{"n_layer": 9, "d_model": 256, "n_experts": 160, "experts_per_token": 4, "d_expert": 64, "d_shared_expert": 128, "activation": "squared_relu", "moe_layers": [1, 2, 3, 4, 5, 6, 7, 8], "router_score": "softmax", "normalize_top_k": false, "routed_scale": 1.0, "balance_loss": 0.00388, "balance_bias": false, "router_logit_norm": 1.0, "router_bias": true, "shared_expert_gate": true, "init_std_router": 0.0211, "lr_router": 0.0016, "vocab_size": 28926, "norm": "rmsnorm", "norm_eps": 1e-07, "tie_embeddings": false, "optimizer": "soap_variant", "lr": 0.00391, "beta1": 0.95, "beta2": 0.95, "batch_tokens": [32768, 65536, 131072], "seq_len": 1024, "train_tokens": 416000000, "steps": 6266, "dataset": "wikipedia_en"}
Below are experts of layer 2 (counted from 0) of a mixture-of-experts language model. Rows are named router (the router's row for the expert), up (a neuron's input weights, with its number) and show model dimensions 192-255. Each number is 128 + 32 x the weight over its row's rms, rounded and kept within 0 to 255. Numbers have three digits each.
After each expert's rows: "mostly gets" lists some tokens that are sent to it at least half of the time; "comes after" lists some tokens at least twice as common just before its tokens as in all text. This comes from a sample of Wikipedia text that the model never trained on. Tokens count by the router's weight.

# expert 14
router:072106103118119134143091168123116170123122175163116128097108135162185136101102165171137141100091151169172112153140180124173189130098148145128152141152111132147128115128107173118112119019137155
up0:111139111138116135104113107131093175146143104114151038185102104136134092155115111114117152163116123195156130134183158103173146103094108121057161109118112098158137104159112170153147140081135121
mostly gets: " Rank", "|---|---|---|---|---|---|---|---|---|---|---|---|", " Episode", " Pos", " Sean", " Sir"
comes after: " was", " were", ",", " to", " is", " be"

# expert 129
router:145136170095166126189083137154194091164151126164128130065089146176135148111142155146088179147093091119180129107156161104157139194115138127135134106100150106175127104140157133131157098105144078
up0:173089130156103157112142149122178130058140121157084146112166112159144157094106148111133156140162125116130129190145131158109138076078175121110125200070096132120163152074142125159149114174179155
mostly gets: " Ac", " Col", " ar", " Rec", " ag", " ins"
comes after: "-", " the", " \"", " and", " of", ":"

# expert 59
router:125154128132167145181065100104124071167122108175087154059140155142146121096075151137079153136101158174198138104148199113085099138109170144088152112107094071116145072093128185132165141126153099
up0:130152189117149176155201173114110047156119115160118097154143143142170139102135148084134111169155147163123140140203174178126089139126111076112137154157122164190142095134118145075082145119139091
mostly gets: "mathbf", " Genus", " q", "ʼ", "Mc", ")/"
comes after: "|", ".", " (", "/", "1", " \""

# expert 36
router:086082144164140107123136158147142198094167170116140132101125153147172170165085131123110083150137062098169086137111134128152151121129106088066092199123175161138091128143093173182162180113166101
up0:126178122110143137151068215114205193103136053073095109187137095107107110136078084131111144146074069114133110136145148109156140093119104149145121118103160155122248136077131079116139111136091145
mostly gets: " based", " announced", " released", " published", " Label", " scored"
comes after: " was", " is", " also", " were", " medal", " be"

# expert 44
router:113194077128149144132133138151154071090156139147197108112125158134125123143098117119132102113108116166145120192107160073107160114129184163149148136158106098084112116119168164132085169157157163
up32:144138085101174142102064107119066078121136114135169116111122104168165080133096092087067143121034089117117073176115176120242170152099113193172129166092119163136163134087147098109072113105151137
mostly gets: " rights", "Awards", "Production", " training", " education", "Demographics"
comes after: "==", " of", " and", "(", "===", " for"

# expert 114
router:101178153113133158141068128097078136073129131118168136139137125133112075109124140103136087117084119176126135144101149117171178102102135173159164187165101123118104110118155147133174117090163132
up0:139094099163134128117161122145167119163106117133076125111139127122160185156109093115127132114151129073096174056154114145115118203113085173104155113146175101162144126146122120149090122123132171
mostly gets: " ±%", " Candidate", " advance", " Elevation", " damage", " changes"
comes after: "\n", " the", "==", " and", "Early", "'s"

# expert 137
router:142081169144149174098177125126105107130082105173159159091166098081109125123168112153067139154095122097182163072059147140119176106176142101181134130159109089070105066112113145089125093168052088
up0:169170105112084190153100108100183136162128136075111125137110163119146131178121140110170126132164133114101131145142156118158079152122106151133124143138121119171157128157141103136098119110143170
mostly gets: "′", "|---|---|---|---|---|---|---|", "ually", " lot"
comes after: "′", " ", "^{", "″", " +", " $"

# expert 72
router:143122139188108149168160094093109103134124077143105154109111213135157151070068167123144137151115130137165157068221152160144134180106166092104147134118139129118095094147090181126134175149193126
up0:097128147081116053119082209125177129136159115112085085125156129150148127102135108097164105157135119059110146125122134207106137109165115111117148086158111122095074148120147123179140145122159134
mostly gets: " k", "|---|---|", " ", " Binomial", " f", "|---|---|---|---|---|---|"
comes after: " |", " (", "|", "(", " \"", " co"

# expert 49
router:122091182154105207145111136101147103084151174217168134102099181090140140169119125145162144149084120099198106096148125132183134102148192095131133154136097110114104137124148177157157158093130128
up0:085092177167099104173071092100084129143098094129173108115075158176115126107124091113192186119131130137172074115123135165058127158167189153165059089084154116094089126131084126155106100132091169
mostly gets: " record", " Score", " Record", " Animalia", " Cap", " gold"
comes after: " the", " a", " The", " of", ":", " his"

# expert 24
router:112168168127144114082139133093067147129131136168180144101186110175120164132084111143098144114127085126202123107062148129169171065163129125137093110137096154138121076186090141161165091131097140
up0:120150098130119055106135139161122059207100105140117094149108125157130139194150157121180067187136128160159094151105198119167137120128125200140119136141120086137106125080140108104112097150127144
mostly gets: "′", "″", " UTC", " MPC", " Total", " +"
comes after: " |", " UTC", ":", "″", ")", " Total"

# expert 139
router:102111185107117162135061091084102085126103070145116123117122104133135119074095136115064207108121082158134147101136199083192150137122160134169135121158153089102149053145110127134143130147124172
up0:149151116167100166157184175162165156149129174125144099072157168109127086117171153133160083126162155107114134093166060121094079121140083094097127139101066138139152164123121137148106115127139140
mostly gets: "000", " cm", " mm", " million", " (−", "600"
comes after: " 2", ".", " 1", " 0", " 3", " 4"

# expert 57
router:120114076125124156135121163128129139099122125119085050139080147156154130168117132117138147165096096079122049194117151133143138080109122162134135146138106169147175097144184147207072188085103093
up32:121136151152132184147101176137108126091077123097094104099109158185171092152066130158127154167126139129117099147120122098116147084075138118109117128118104120144132076151146105122122129111133161
mostly gets: " something", " interview", " piano", " gene", " training", " word"
comes after: " and", " of", " a", " to", " for", " in"